{
  "balance_loss": 0.00269,
  "balance_bias": false,
  "norm_eps": 1e-06,
  "optimizer": "soap_variant",
  "beta1": 0.95,
  "beta2": 0.98,
  "batch_tokens": 131072,
  "seq_len": 512
}
Below are experts of layer 3 (counted from 0) of a mixture-of-experts language model. Rows are named router (the router's row for the expert), up (a neuron's input weights, with its number) and show model dimensions 240-319. Each number is 128 + 32 x the weight over its row's rms, rounded and kept within 0 to 255. Numbers have three digits each.
After each expert's rows: a language model's description of what the expert responds to. This comes from a sample of Wikipedia text that the model never trained on.

# expert 42
router:115072083167135173171116113073181089074091160134182146132041122084183111179100161068105119112088131139153074080199140130097157135125172076149130123103161096169155176069154129104115107128212155157095135108153133160158122100111127126107170132
up3:107152069118090086173122098175091159154145160129073075106078147136150168101193115164083107152187142175094126158127090198120166129125188128157142157071174114121141119144108112064131156153077106098142093123136157141095090051133087108082140172
up4:064120107152091129123077093139168126053136172144186091156148175090096135141148143095144140112131143118128088084168118117129134112119083127141117072144133147113144120171115081087144107053127133107107137084179120093115152109091162169158146148
up5:190154159163130145182147132115130078154102086164137083135141161149138153125114080114097126165122067137146127162129081143117151115122087112142136123138125155161180174137124152161164186106120077097137152146114101093114108106130179128059076098
up6:136082125098140100118090165143118114080063133137166102196145112132093097136136118106148109154108120184160094202087146127128171102138119132064088121142079114071159113081124174141160074098137111171118113131085110120073154119146149082120070139
up7:145113110081085136130147092112158116077130159122109141124130078134171113098077161158101139118094124118094132203077143099108172113127186097136072135105115131186108147153096125171119070180137134117165198147135136132042161078110095148077138112
up8:149147130099060111036148140097153122126156080068147128130108133113102094191123137157146149116140130132162101161117148090128127135128124113067138113155167132131129068147162130178169203143078147121118082095181113136118133129185118140076148154
What it handles: Clause-linking conjunctions

# expert 32
router:113098103130174102120148154131107175104132140136112172167199093144188149193132054175126146101086139059122143147114121101137115121106138143149148133106158111130153164061176135129092140145116098153132102135119152085146085159128141106130141121
up0:116155129129149138070161132075148082099153147120131060140101140081136131099122079101064106158118159139096133149158067097148167178100155101150136133186140187136099132135132102105112211150131116102106168221151130142108148167173124126167148139
up1:155139110145152143110086132063121118194130165131169156112097144096150122063116110151084136151136102132088127105141138081133158116147127104139135085107134152169126118121189112220143108132146072097112143081139163121126151133169091132080133166
up2:136198172119090183173166142142109062124106105160169137116119169170166172114113138136122147147102156182140121167148095198083152108144162072170167112151142094124087145109122104122143158073154174152126113131122135059213125091107116087103116142
up3:081096130123085131142119182125141110100109130123141163112101131082052169127121109126112122073106171160141107128193073090106125185086124170098171129115145098092113139153135084105107129112128102124122087112100171116141132137113103099166103149
up4:070170156126156141149143124140122149092126098115128149095161184040095130148095117088063145137129151099164181142145121155166137099051090145146094107128113141094097078103185093124138163131160122141129156121152127143151155142124104077129130095
up5:104125167095205154084062112128136087165165138148106149126118116120128148098115033099133166123144172165110124118131124126090109162168081184146128147167142156086110158122126158113096142117170125153110084074168161099139135089161117102129127082
What it handles: Decimal points, punctuation

# expert 1
router:124089144143123104158155075081145137162122086136133158135123092166141179154129118075134118131172147156101100183146134117127066122154146059144163072172203115074089123161150144129190121116120128173177179132167158101162145092063113063149061131
up0:122129095097130116114105170146120225117185129133137150115167119113129131159112130159083119123148146153107106105146169203096068172105161113083140153172138156156144137113096137140129168122160222139136177183143119156210152078115186132122128112
up1:162113150077191162148127081119128142104157177152196092169091158190150047139125097082138137117152094145134115149132141074165095185099117129151145059122165143144094125178109103158128066159149151129168179150126158127182132060156089063097122106
up2:180090131130100081098140122121096120107165146107106115106133130120151085102145125083079145152124183099120119118123133227123121115096131094138190094137154114171119107119117133184101125111122089103146156178107139081111125151178131070183138062
up3:098112109156177144124102167135116120097096123134109154144109124112131120085118103077110095130145090142149084125178061132109109099185142151162099072158073076124133132134104148167141095115138158107118124108143168102182116189115150122116172190
up4:178129170181095158179104129071121116136129155130159136137166131145114140126120176168105085099149155135134125108075163129128066048137063096101165137126165143045127127170168140101132082120111158123086116103108076145156127117057096154087155132
up5:100073057120145143198098136119098092139072116138137110162173143055158088129180112140076106130130161112157117099174131120103124170154146099131139081096104151066198088098183138128162183119187134109076126125109175125126113076107086109170117173
What it handles: Ordinals and time units

# expert 9
router:155172108132135071131155138088195156125145139159141104118135150149078117092116177111184135134081107121140161114135141181090184108157128044099093118120089189099179089081081140182094109148134110104135170163069117104147147084144170153112137142
up0:119106113165174122157103087137153123118189183140110144117124154131128138103142125190119083117103136144136134169169121106128136084127126084099126118093097143139151067050122127102134176071125089101096117207148124145102153114082148078126122161
up1:103090166144093119050168215090119123084180163163138096156136193153123084116144102091109128140098136118162083114113150142134130117169154109093122136054177124161078115044121127131142163125137154146107171119162129140139164089088214161168068086
up2:134192091134080167154117170144102157166135136173127099143165153115168110129137172144175120119136152109159207089116136093132147145154131094082126140145059163141191154126109151171100116143113136130078153126166143095174117162121184135130069061
up3:156145122098083122101162165125156162128101126150084086148125160152099143149170108164182192115094140128069124149157178114172087173172149110066128127116114174160095091120119081108106099085159122118128131124103110134167161124081096098138125098
up4:116151121200188161134156133146124178097093136115160164109086136110084103123157155176096102122111136095114107111078109119125156145113135109141106119162066107182057187112137033096154108117186143117080097127101108072093113087111120147151122163
up5:136173172171145104094176094104113109112137084158132140104096110157123117078097144077167123120136138122141175163171129090053065102153161121114126151139151079157159130122171146134145115134150167090140165158120162101113154138056113074118122166
What it handles: Name-initial word pieces

# expert 6
router:110179113168124115171088144181192128157111147096129109116147142147162183168089131106151117101175165085156159091146133117068130120225138132129116118136144167163190118135100103112113125118106107082127104133104153135153190191105052164089148109
up3:158092133105229108105185065108167126159119185103148139102118116137139156135152160099159099132114141133161120106107102122151080185134146141099137100151191117060091171173111212131174130132168128128103096161132158128149155114123065129114115123
up4:180155091111102108136152070064115119129100176102131095123101155131075145127161156152137085080157154081096138139156135144148130133108118184099139144115145157132117135109159115139167065133131094179064127167141051214166149152125106186093141098
up5:150141109097178146062201160186124073147113113113101123112125173085176134095150115087085067138142082133163117117145118159115114123121137149152202115137080176179089088107128107075154116126114178155126171141162124187184131126129104136123164092
up6:123129128105063091111102112138138122115123165123061119153109144150121118162141100198184119120158102059148157166126180140100087094092101073090140121176138081122141096075138120149128184144153098138164178133099159120105106163065079053096121159
up7:169092178179095167121091200096145094065121075188132162170140146157124127146115103119109065105108125104106092159088121184159165156108085106138159082087046120141059182178128091130141201117135110164142158156192055158092116084157130125054136124
up8:159124172110149132026171089090082183126135108133142160126101141112122129121118143125137112149151070183155170150091091116128119130122113124116171135100142151163192139141142036151102118136083147128117021133105141140125167111086096110024076089
What it handles: Digits in numbers

# expert 36
router:131134136114158146154159112149155110130166105099116118090141136084101151082116134135065140138193165132134129110122146176091125186096116134131141156147145146189118086188111191148116173148190124103165095171161163109139082070131142118079160100
up3:029150202120121135117176121140154097086076176102119110153087128194181157129100140162156118189157081155124085125139077186089139130060121129136183101152087110115163109066161142127129112042078183143143158133136112138096142107125121100163174147
up4:098158175101133147114126098111139135143108116043146122129127122074194159154146120128104155143127113095147111077145132121103168143177113082155096185100075120177049161160108178111084147083168169056162132136116124161116089125123159082024113175
up5:150100183102132117159136154156121112119136059095115147182106128104121096172191088132084091133127143114077127044167099120142169092152125131142071106146116157143117142127136173101119177233195148102105158133112157087134137156107179199073116128
up6:099062124134094117117133120138128154121153116082123145092123177098140153167094197081159093169159147147129057101138150096142093140147133168140112124114111144107072118092113142193115134090112058157141136143131082153069090110137142102218141124
up7:080080138058162067082122152119137145095157121169092100130137120126094066123117175121097149172162161099154176126081125199149161083053112159076115107130114126125137091182129115152058154155105102125130152085142078155097109131160044075133146132
up8:098114153064125099084076120183113074138130147169166068099141109124180208131122161103104125180104156164161125122168141140131147104115115112106163136105087151149119124157156115073188110131079183126087089124157108116173196179150146138123115093
What it handles: Table cell separators

# expert 11
router:091105112160171048152161107112177135115150090104115199097122148140120124101175169186188129163196135138162149134165140185111179121120156109125058111135116097119137089095153148112151148138121139094170105149118106121096162160111139080079145145
up0:159177124143156102162123133114089095131175152169108156077164157090115156123150105197173110138100111170093057092117105137108147150119088152113118160121113133095170178186167093113110135121056136158105120120177141083153103136073117122124043149
up1:142126161063144133050169098115126109155149141106159155112111134095136111120120170061111119168128169173169079196111109144136198111070160166158086223187146159151058146160146096160126127134171119145109136093145145150159086151112101101192082154
up2:145139134123139149128163154175132128116111139120172137108153090159150126142066123091021167150103158212136097178113112069158213209113114110123117127113083081092138140152135114124109116129082147094165115111155122132106106063101161141093074149
up3:153162118131198095148151054181102163125105063089095101072152133158194128152073138080134153060170100163119120181145199133073148145137118119128117152095138080092114102146149126100154092076112105163060148103144110138131121133158099036172143122
up4:134133107079117102096123092099102104109156093147087102075125147082097114079077077105152127146194143113135106156092148126092144150072090155187096112140132103137172105088092145140137111140150123162066190117092158078140161117107140132163110128
up5:148089072187136047133158086070140173172188101124144170164134164126064143159100098098068126156113147175120109106090118172130122146133182072206133077120186116083161138123140161128124118121077069150122151167185123113147136077140156130107112177
What it handles: Countries and table cells

# expert 17
router:131107115097048074104116140106155138155103125099150083119155160160105136120132108135172150157105117148151154131080088117132184124134188121147067133152116135184119119055100121070121077128104135113134144170139157115181084097148079161134077109
up0:181165161112155115169165108128127141130123116124123106116161146149145122121135107133143157161099107188079121072134112154176151130118107129117044135115165086137115095097085130160131149119149098115158125171126149148097152112098143134135110129
up1:154115160164089114134114121125104100107121121163115139125099216125156101162130023131115141155131106129095142157126145097069114144151137114152086095024159175087137145132081157171130123159121107132122160077110147121093154100105139133092120115
up2:107084093171078115116149144133180098152151141118151120109112128228163132164105157154129130083122098069088102147068137164112118119116118115111136148129127143130152106132116092124110145132112130112145082128132174099176136193115117106110162114
up3:146150155085143102151077120150122156142188129130098134149158112138150121076149126063089105075135147102127153135112136180176128140143120142115181194140150119158147165082105162081204161083166139165122119141128206130137116099133086182058091078
up4:186140087116116166110100136082156157209126158133207093112079166140164154115159156103117119161067137127099120082132149130123173066113151113085178099122117059105118143119106131136167132124070146116105132110116075087153110135128105166105101104
up5:117051122098085154075138146163138143146080134123144113145185136118103155140155110093087116176103166132154149105091150153073097157134108161133175097178161141135113097120136132125162127109106189108170104166137104108185098118133078101112031145
What it handles: Title and quote openings

# expert 0
router:196156117110192079139103133125199115134148139102151129080089115122093139083140124092162134104114040131127114123128132179109186082127075102135079128133106190095159091085072139160085142140155117133107145159078148079161086091165183134098155109
up0:138156111129081137156120097147103119172086098098103135148083094129091080108149142155114071107106112136133098206134158141128134093108138116153152104148131149128131161164135131199107137093158131118076103138173121140151154143109169150140120168
up1:141148109121156152123161087105118093097131075129173121183067129119128155123106188105159108116118142165155125157156178184104109099151161133111128148165096125169106129195100141091148158180086129110130109109164087094129166158127123105070097159
up2:165135210148172125157107103154125089115099120138133124177103124132146105131158091191075122155104137174105106066100116138142135108171153052102163136140111181178054146148093123104086079129170112092105142045146170131086090122177069112100187139
up3:117020116124121103110174183142150185099147178071121120133154122059125179103155148096194136161153151144034092125133103146131118109156119095101103155157104175171180098182163115157160081114129120109194160105125105112101080098128187133175180147
up4:069126124134085146103102156168157125110112147054110153149107131139144135126148147139202067147099143087088161097148180164126099079161118114140136150116135171212160127086108148190167182164144111137073125069138145182115175104093124142070098132
up5:122128140146136146144165143139122123172158166154174109215193088187149078146173077141099097107110168137171121152120117150150134109097101110112097105147086084148140100121093163161125120210066124149110141121134154134161117101125170143148118090
What it handles: Person first names

# expert 45
router:164133115122131173136114131120164131135131159087111113159090083136166159101084108131112115148157109151156093118090121125082053134133121112112131171202127143176086089088132141117095142067169138125153158112129095133139115197063097091101095117
up3:103133084163179168179155183117127085124165138110104147127121131091122095121094116108115116126156139089010107133157144181035112172148145178112096114119105157147121184138125127075167134104154045117129155109148101165146129119121117121127092114
up4:144119140158184091107106108134140135154122081167083095183102148123128119083101124161135112119123070109094129129226141147102144183113053102135114133151100079196079150105084134193104087142116116128161105090154129118102121156080114104124150165
up5:102146142061182140107169069178121112151124128226090166113097086116128118131063168102154122140134075105150160138145136107105132107090102084168108058175084157099065093125151096111123125196159131142175139136108160147136161160144171133129150093
up6:098128144107127165068194145112149143170141217100114137084154152069092144133123113148170107127058195139088162191108127149145127137147073088121104090101111156220143113142126136059135108113098128149158148089089170146134105083135139167122109092
up7:166150140143103125164152104120146102136139121130133152137124187159195144133112067116188121146101131120097151125081127115140128161113193132092151097105093158112156122110129102105140170138147124125132125104121109097156178138112159062118114090
up8:126146115177141066124201081091110208106130106097109127149100101107145155104112191122110132125153185112129088161143149137139136138159148148164122146110067158119167101187118112171133121111103160170159098167136112129157138101117120128162117121
What it handles: Numbers and counts

# expert 22
router:129105117150148146124119112127087148135195191124080201138131103062088078206097098153133129090167110091116116085172225110159125156073056037155157101077119099162119179163130106108182118117144116161129137091161059158106158156140177137138128105
up3:123144104138089148137119113105148110088072114144115115095129124111143076141133150111136121183162144140159138139136166072103147172206148128113139160123089110156095140097117127155138146143172045122128115154088165137119088109160161060076087179
up4:137097092082115144082101119103106183158125099152062076143135141158072156110153171105106168178138121171066071111057171059131124074150054115120103107141126212120157097174121140151156127095122111130139133149146120150141116130110121144137173151
up5:075057077115130142122144099087186120122139146112092128086148107158122088162109176106151141156130151085134115139157137107139094091107159136160121121162067091101166131036153131164111208162185100114155130075133104081168176168106104163129173135
up6:097168075149112132085098150094135052117135029106142174131134140110136143096119136128158106100172132173158137108147165190153124172082154164114174170094122173114114063127084131153139150080163136129100154128130104142098176181122099153054165152
up7:152195161138162182128125152156173117108141216130162147152136088195117088175178045164078155073089115138156094100086140151084185133137074122131161134118177089195167114137153137146103162124134122151158141084178131078148144140118118140140106096
up8:130130092163101130156090101109157109124065122153065150145219107132113138139079188167140152164131101150139083123105153100132119135124136152124149143134124146168176134110145171118121124160064178175139091066145063093111124115152059131086128121
What it handles: Prepositions after nouns and verbs

# expert 4
router:120120135158112151099122133178094186115105108157107138148154081154165186118103119132076145125186130129152162148136194159092114169155088090110133116111137168083130140146112117124135195118094142137096131116178147156144164133097152122103144090
up3:110093123137106134112106121109155154110132137133120164135146082098167185149114129114116137143139117128167121195119139109116168150107137154131125098183156110154105133046092138149077103148057122092151157110098135138132157100117135068089189163
up4:122109161115172137099158141089165169167140155125143164150119104103216120115123113139113131154108142120099142100134147183148169122143118134142097139160102156092116170136178099075121152095115149138132168114157068131127125139114094124105191120
up5:157138116152163150161119156139097144145153120112135129174126146095166148154154106151155142094112120131148141138121148152072184073092124145173164103190130116191124102080093108124169123135152135170178151086104146150190160108070106082140118105
up6:065164131108110158149133084117112079134117147053102145197157166078155168229131107208107130061151150083145090157119128171152049168103078138164156108130120122084123166156088141122122096160152179108203138121117119105121157127165124174120099217
up7:044134074141088114117123151184119106135165150145073073120118105109122118171099114128118139142149093152157082136194130143150125139141065117123159128087127124118154138129154118112128104107082095124131187097154088107211167109121115132203114165
up8:121164087142079123080150129133086125127112197152141103152113205121087131092154137115112118125144101114145111079148115169165123188180130163110114139097166149122125143119140149132172095100078139113045097173161165065204145119116130148071139118
What it handles: Verb and adjective suffixes

# expert 10
router:138122148130140145091215147109110105102098146146101155075144142121163122144201137134070120126123173094131083149131130212182136116104093153075122193095159115088049183152130118205143164131122123100139112113136079134125050134155112235130129130
up0:146123090164159142106117108161097080156119133187177153094139129137155117151143147151170133199156123096112089150137164120076152108157116127177096117184135044161115093152140116149154134123133166173109144127120174127101090094129072129168177083
up1:164139122180123131173136076124134085142124082080125108127120160182141190135133199152109116191089104150141123148145089105154147101144084241131100138116159125145096082107079150147101095109102148163073123148130111131117107112167075188130127087
up2:071071140139123141085111111111112109161088141125103095187130136099094109128147122130181096116092151111156125109068182153138068126119104063082116190157177133158053177138169121112108106106116172055105131102142110083122086133143143099167084102
up3:120117136106158196118153118073084123111089139153090096115148106101089162124133146122126114080148134123129131157141108142153132135160120168138137127086138130107102118149125153109162147099134158041134093216164139101125114195086122185116093077
up4:172145180092147131124119121108150114184108140173161152177103084094135174110098095128130076122190124102105190112197132172071101087119130123173080182134141132111118165146136115075150094128105135131181094202160148168137152167138102117157156147
up5:128149119084138137098192127138110102152073149191058091141173038158112113126085131085128139115179080102124186155147130110140087161129129136099114052055129148152085124087111101102131129147078007154088136166117120099088152133134098086212141073
What it handles: Line and sentence ends

# expert 30
router:122083104121195035096178201102118070127103161118124121102180158088143081215124133111137129148142105058123130115154107157121135126121144131134132100131091164124124082154168086121145146149129162126169097106135182122116162158147092094143109116
up3:093067112123104150111152167185134132097148132191094088160163191098099100127126087161096152090106071115118114133124129134121100180121172156172148066141164127118088153140149149099149192145105144147119107127108184137157155159107152143142108169
up4:146133110140151135121120121132154123147135100124170118149133117118205128065153179083069142121158109182064110137117084113190147129114085147141158055086088159116105137116148194132202164166086092087121157117103112127089094159147072150158097175
up5:129106139161131120093107175076127161152113097145130101127123154102131112112086124121114123091108090121101129098089105144096107141131096111150127175152121121157084146094115119093110088090089127199047042087111150125162170088144069129110152131
up6:153144145079079147148145075117153069123118091107129184095171125150103091176134104101161136178129116080073112114149135133148128152147113094078081148153155140132142169159100126106143150131114149145113124115158155150128091133090097121047175070
up7:131100125137113094072156075185166110169106111123145093213080144152137156133138165121125129158133069108111118121156162113121115095140098099106125112147127160130134156122113119073143100136117092103124119182108183185178129136157106111152153128
up8:128093150074105137095053127171242102123152117117103133100155128160171148133052130127137155099196127116136067159098141133098119112145157141135095123096190144118115106133059133118206141147141131117072165146155136105139087154110101077146157116
What it handles: Number-adjoining punctuation

# expert 38
router:074144119150115093104097132170122138132133126137087141134144135133157173094109148129129145077156113094100099081095109111103087148127133172133144166054129186136085124140150129097142107137116110130070139090193107155108163175080130094110112148
up3:102142142131158098125154053088121097103177130090123072152155131165124123161180148127127118200107125158134093061120155115103139158109136108128130086101140126104109126108103114108135160188156100146138125137138164100099182144136128139148114140
up4:152191162132143118119127128161198131135114121117142074113148000055135103161179123096108208173130149114095126149138133164148170163059152144157110157119130110124131154125120092106092119107108104145128193134106132106129155174104135147117095141
up5:119093148150112167137135145138105103090100111152107149134144134150161113198107098085121140073103119099081089110146168097173147181146125185083100160135118137089126129137124105125175132159143184102123058133109127122138170122112128141157117146
up6:146134145115137136084131172104109070101180161088112140049147099135177149065112137126132158152108098110087097148156187217152165089115156109086146132112087150071085132161096141114154124120096100169102111043177164165144137103071070132139125171
up7:119104140109097095142117142119103131150106137192105156113122135117109112136167106149052180080099166111170081119145096140120114135088046055121116112123111135090097230139152210145116138083100092083083109110206068102078083151132158110123168146
up8:147095185176069142144092161073176145124148119131138113161114089128147129171123187104034122162108162090142106124141125191115199108120130168117141160190158177073104129197115132123127139207161149177107114122108204107177126136151099145155135180
What it handles: Numbers in tables

# expert 24
router:082152109115062084137090084181167134117126127084154094153129124174062123142166155139109119129070108104129120100177091140128112141136118172103139165112156142105139140159137051176093147102150146125122143143084097159122055135100138118140090093
up3:106141187093088133152075149151160088118109092157180145159150177144142080129126095144110131132108181100119183164100118104095172139129169054127108118187083152161146115169104133157114111122130130113084155094136142084053178090159089096148205113
up4:065131210103132047082133147168056084186153122088074124123173148164154056128135136100112106119101135099117212069128093132169130141164159119186090139141084133137176119099164099193162161133147090127113075156109100147147042079159128125157160100
up5:070145144139077143167176111169165093107091067108100134136116190073087163115160134126097088196168118124108102093107098116120167152122141092121112129151097091108119173163128156116145142065121123149126127094154119113171114163180151124072122107
up6:074168178139139121124117061162149156115149150114133130145139092144139157098094069157157102143168130075070061079117097096132124080138146140139167129156144098089111079089113143116168167121130087136162124105154090106138154109164186135128107116
up7:150127145148124132125160124165133115132077155186113093075103142106112171147087130155123143086141149088167151114152127117153142121155143114099144109144132142127138122121136098150161116106155169152120132148186172148139076156168102117151107094
up8:167129096123100102134088123141162099151111137085135173098118158096103119110146096156110125074108153106058166182163112127121176078162117150117111087124084161156093110084115120103145113123125121168168104165146163116133075136141166176117163135
What it handles: Infobox list markers

# expert 49
router:121145158135083115153113107127085137157070114074201140106125123134172116102116112101106149122145174146140102147185139132096142145138108116106080118122170178166137169164120096076129102131086169141117096137091122107174128133140120114066196076
up0:193138105105099169146158134118174194110092108166165128151160099101172125087096109162130101179124147085117084050236131152113144096126144122139123135139074179121144116127123088172120188139132182131113128173139130127132135136102174034064094121
up1:072147112181103150112093112068121118145156090146095127160131147143158113113080139111146108188120062106158126139122180163181070133122101190150114134103125143096120116234058141134114085132201229161101102117136104175161077133086159064129113164
up2:203114108104131141128121105046170144115176105138152081112112111151065135124170105156122124158127129128096136144164182117092160184083111123079118052132136121125084159115154154100135125150115216169107177104120130162153078061054116105145128147
up3:129132118105130146093130184136051168111079117162114168131150139124111148154139144148107203164089138187096115175134144119105121115052138112167132144140158092142095160192145129168128097112148085149156138084065083109152124134110068138089109124
up4:057112133060128132113127089139169130127147111113139084156109128089053144144126180189103099153143124130118117131128094113106174179118108139084137091203144194051139176130158095143070054086168108108142121144136168089161142156125120171151178113
up5:108158097131101100159117079125056092152164110130151161112078130175085130075146098113108144107096145153106151158065106131147134132157161141140095115135133169183107085133196131151158096155139101053140155119091093122182199124158125132175118134
What it handles: Sentence openers

# expert 16
router:170172145099165110117105158070137136097135123105089163161155098128117088119125080164092125145140131104190079051109108118135147079179091131191140107077161156157189120187132137084152129133099136113080091135104141073101113200166174099117174162
up0:137141207136126109153153106086132083139120143108082128132129072101101156090172065098054121130049120127143128070178145203146102139171066105126109121075202156101087116123183177158126152127143153154111117103102158100088104119144142089114114209
up1:143129093165159131116110220158115099116118092094118167142156183121132135100146121144112155123075141124137115056120168081166082078163084129129110112148105130132214201110151123111117100130181086156122104114194099167147120151104113068125126111
up2:082098170142184087181099189137176162136171073147127149107176140099095113139136086095198106132120155082104084102127122181134114156100110125131139092075157200117165133100143165152138080106136086100121113141121151080117143083086148139130103133
up3:091188139135139105115114123141127159141154130154148087122141150188167152147203102145135106131101121099155061170168139153146084143112119144119096122182130103137104076077133126031072126101192201199092081111164157184066150142142097124120109165
up4:141123140117142129176083128122121146135137150090130140166113142105119122180163118165080138224092081184140118081190118142067123105149103046163179107148092131144141117130038123152164210151056088083118136118166132150114130165149107147192155140
up5:118128110078142148113129137099136122077105063140098167140116173089133135108148145170161113181108182162191144126064158166125139166110104173129118131135106118142112099112069104147141161208131109144139148108181146120114121162053155118131164095
What it handles: Infobox field labels

# expert 19
router:164113214123111168077196104139106140125169124110113156168134150130090076116196121187157116159131122142079187155199110078223165128153168142115131103163104137133099175128111149136100204079168081125133202089149114163135141178131139098113100181
up0:128157089103080103107134149155136180151084093128077117104092132109047174096117181091097088119185116169140105118146133092144149185121095126097110123154132172127067132132098139110157100090164126167091117146072081128154094157162142098133141155
up1:135121122153179137084170136149173123151100146192132148150107139122158060166137132170128096165137137165107150097090143089084144094108128095097162126149119073134125181146086105163075145107132106167122086145150073134138066067028197113103146198
up2:170132091147113175132105143147124157140124121180115132184193090144122112148097137144173122099061166105094120117124112175140094111160097110129120139126097141150109103173118087074112129160164081159181105092195115065170175179092141117101085175
up3:089098136102088155180085172091095118118145098084109078089138139064079119121142104180094117098130065135110151121073168100138144174099094164147082149108139127052114081134158105130123169138099056122109142180121149138149154111092105136168109176
up4:137184104119208086127137094124127129126142090114077119126131112134148112126124104108120129109115050171104132198163122147138157150117093074084168148106100135124091138146060138105133134154140128109143100190121087103109107109060145101127154092
up5:134105139146156097060173139159165220145103126142155144102117137123109161109167093139122139115127156110124106135135092075148106101147103151191165131059159054084089161137102152078166129111124154120086160130157067133152109193123136148048198164
What it handles: Field and institution nouns

# expert 25
router:156097122178159128111135148140152125166103157134129165088134201141108178102126127176078139136128168136081147144183112134176095082119135142093156178073158124111053143118100135130091124164157163122125108090082125139152111090114162123117112168
up0:122113076141095098151096171125105123086121167131115153142101087166068156162173091190132095090120136079123145066133186169141119145153171152151129191063135101087178100161093171113062135108097134133139114146182085092170127127118082161119138129
up1:116092090132168096138150134093179118152146146069164133112089098146113146118155094100106115151134105170147081152142111097154122131091100098157144139082079127121158088104151127139182093086129156150185161116139116207142180080159160126120107181
up2:111119152099122089095105107099111095197150131169134123108140114109123135116090043125096140123121164147115144115127129085151168129148165159115126099124131092109120134090109196098175127114067099149144162137149115134167126098085175083163104134
up3:147135092155121106139175126105218116145150121125153154120127180140109114106126096122055118110138136104164107116152138120105080087096123127168127129114140157151122079143086132130144118071074121087138133161094093120119118166121153124176092110
up4:152148092116135096153138114094134122138156096097116137131147148118159121147127088146067110072109118090116142136083136151110135178173110124120097137123146105117166177138089103122102144088145074132104102159109140059137082116116116118109199139
up5:128117141150132174129115154106181146113123134091133172141108168104101166083107167156139083116146108143109150167128072116096080116161095108103067145145151177152116203186109150129127152062066125108136069130138099054123173213135148095114155149
What it handles: Nationality and place names

# expert 7
router:114120218170127165081102152145142137128235110115147185137104107058124090136109115144145124105136124106126161174145156151137117113169142169146156114136099101104117119151127098106148171086130084127179230132150096087089088122139123099167119118
up0:097131152150108054081092156138150136121114054155124121129144138071139174140125176145132152172127114128138094108113150110212161092062173101100116137027127139069106177146154168099101188096096161144122176161171156161081161098084119098204151166
up1:138124173105119113107157128181092146122112158147126118100153125163072115119139089189083106172084177162111151153134114155103144075133090081074116142104137150119111117124121112110121123105194066153124084157143084165100168092124050135147158073
up2:098143152135167136116115136158148128093040064130122123112093063155086112095112153135108098208114106141112111102140102070199169094143109115097062104159153151098191075188115069088126132107193138129147079146163146158116134153106124131114122095
up3:116165117220080150195131114084131095098168120127152063126108171101089112103154102142109158091101096104117161139123146113138190169116118185054126100164099126168086120128081126119122141151162159103156168135131094135101181121116142084145181110
up4:198111143110137172122202080061095109110133115162087159130103157077139092128158142091121116117121083149152080142191158134126150127180114119125143121120146166190116103099080113106184150104160108176179162118154139144128131229139152070169126154
up5:120114143114122131144146178151177087023179161102207119165123153173098141081116099079078113078118149088100145080096119123089107138171116127108134099130097151123106093115160131109096135141107095191118090131104096147113117130124138151130081106
What it handles: Role and plural nouns

# expert 2
router:102120123161116156104127130118068103109130111072177131113195101152099082158121052076132137079099091165112151125155096143118107061142121146178158151161133139110123186202119124091158146156102111141170079106156135127086121191103137099151127129
up3:186109165117131133133146116191132061066166062161144087134112137075140102144118151011189194136175173155114113112107113071083094101138077132123099059121112157153146120145136157122131119188107155122137087166124077084146100133141101115172154143
up4:080069144183089136155170070165118136173162104115105120142145137153183093132115122088126130117100132136140120173083133176089092129148109189178156139157113119200099158109173118112156143097134067146144148123167097123133156132069154089101105158
up5:118085143174086072165093100102080103077097150120145182141101122094140219199086108114139132142143149107103137095137172113083139156175159079157095089185128122137096101136155127159100193143144082191131104143158166082149105136168082146071165072
up6:092090139151146095137150154111096077141166142152118149110129107137195152085168053142157112086164142100125111155084136148092183133158128154095164096144116075091085224197119124098164084150128139087209140042099176091143121111127072077191077133
up7:171146181154163153126111164154107136071104156124178067077121124081168108123074133129154145103090120118118134121098189071113108120113121102125136071084126175147102120111145150151142157127114118120148133090174119157151098107140124158110115125
up8:203138102162125139131091092094101143112067160155143121143115134086125107120069143146096117169078174106074148170176115092145138127141129096108148132115156169174136137114077079139109128165124169162187104118127103234094110131095151174137163111
What it handles: Hyphens and slashes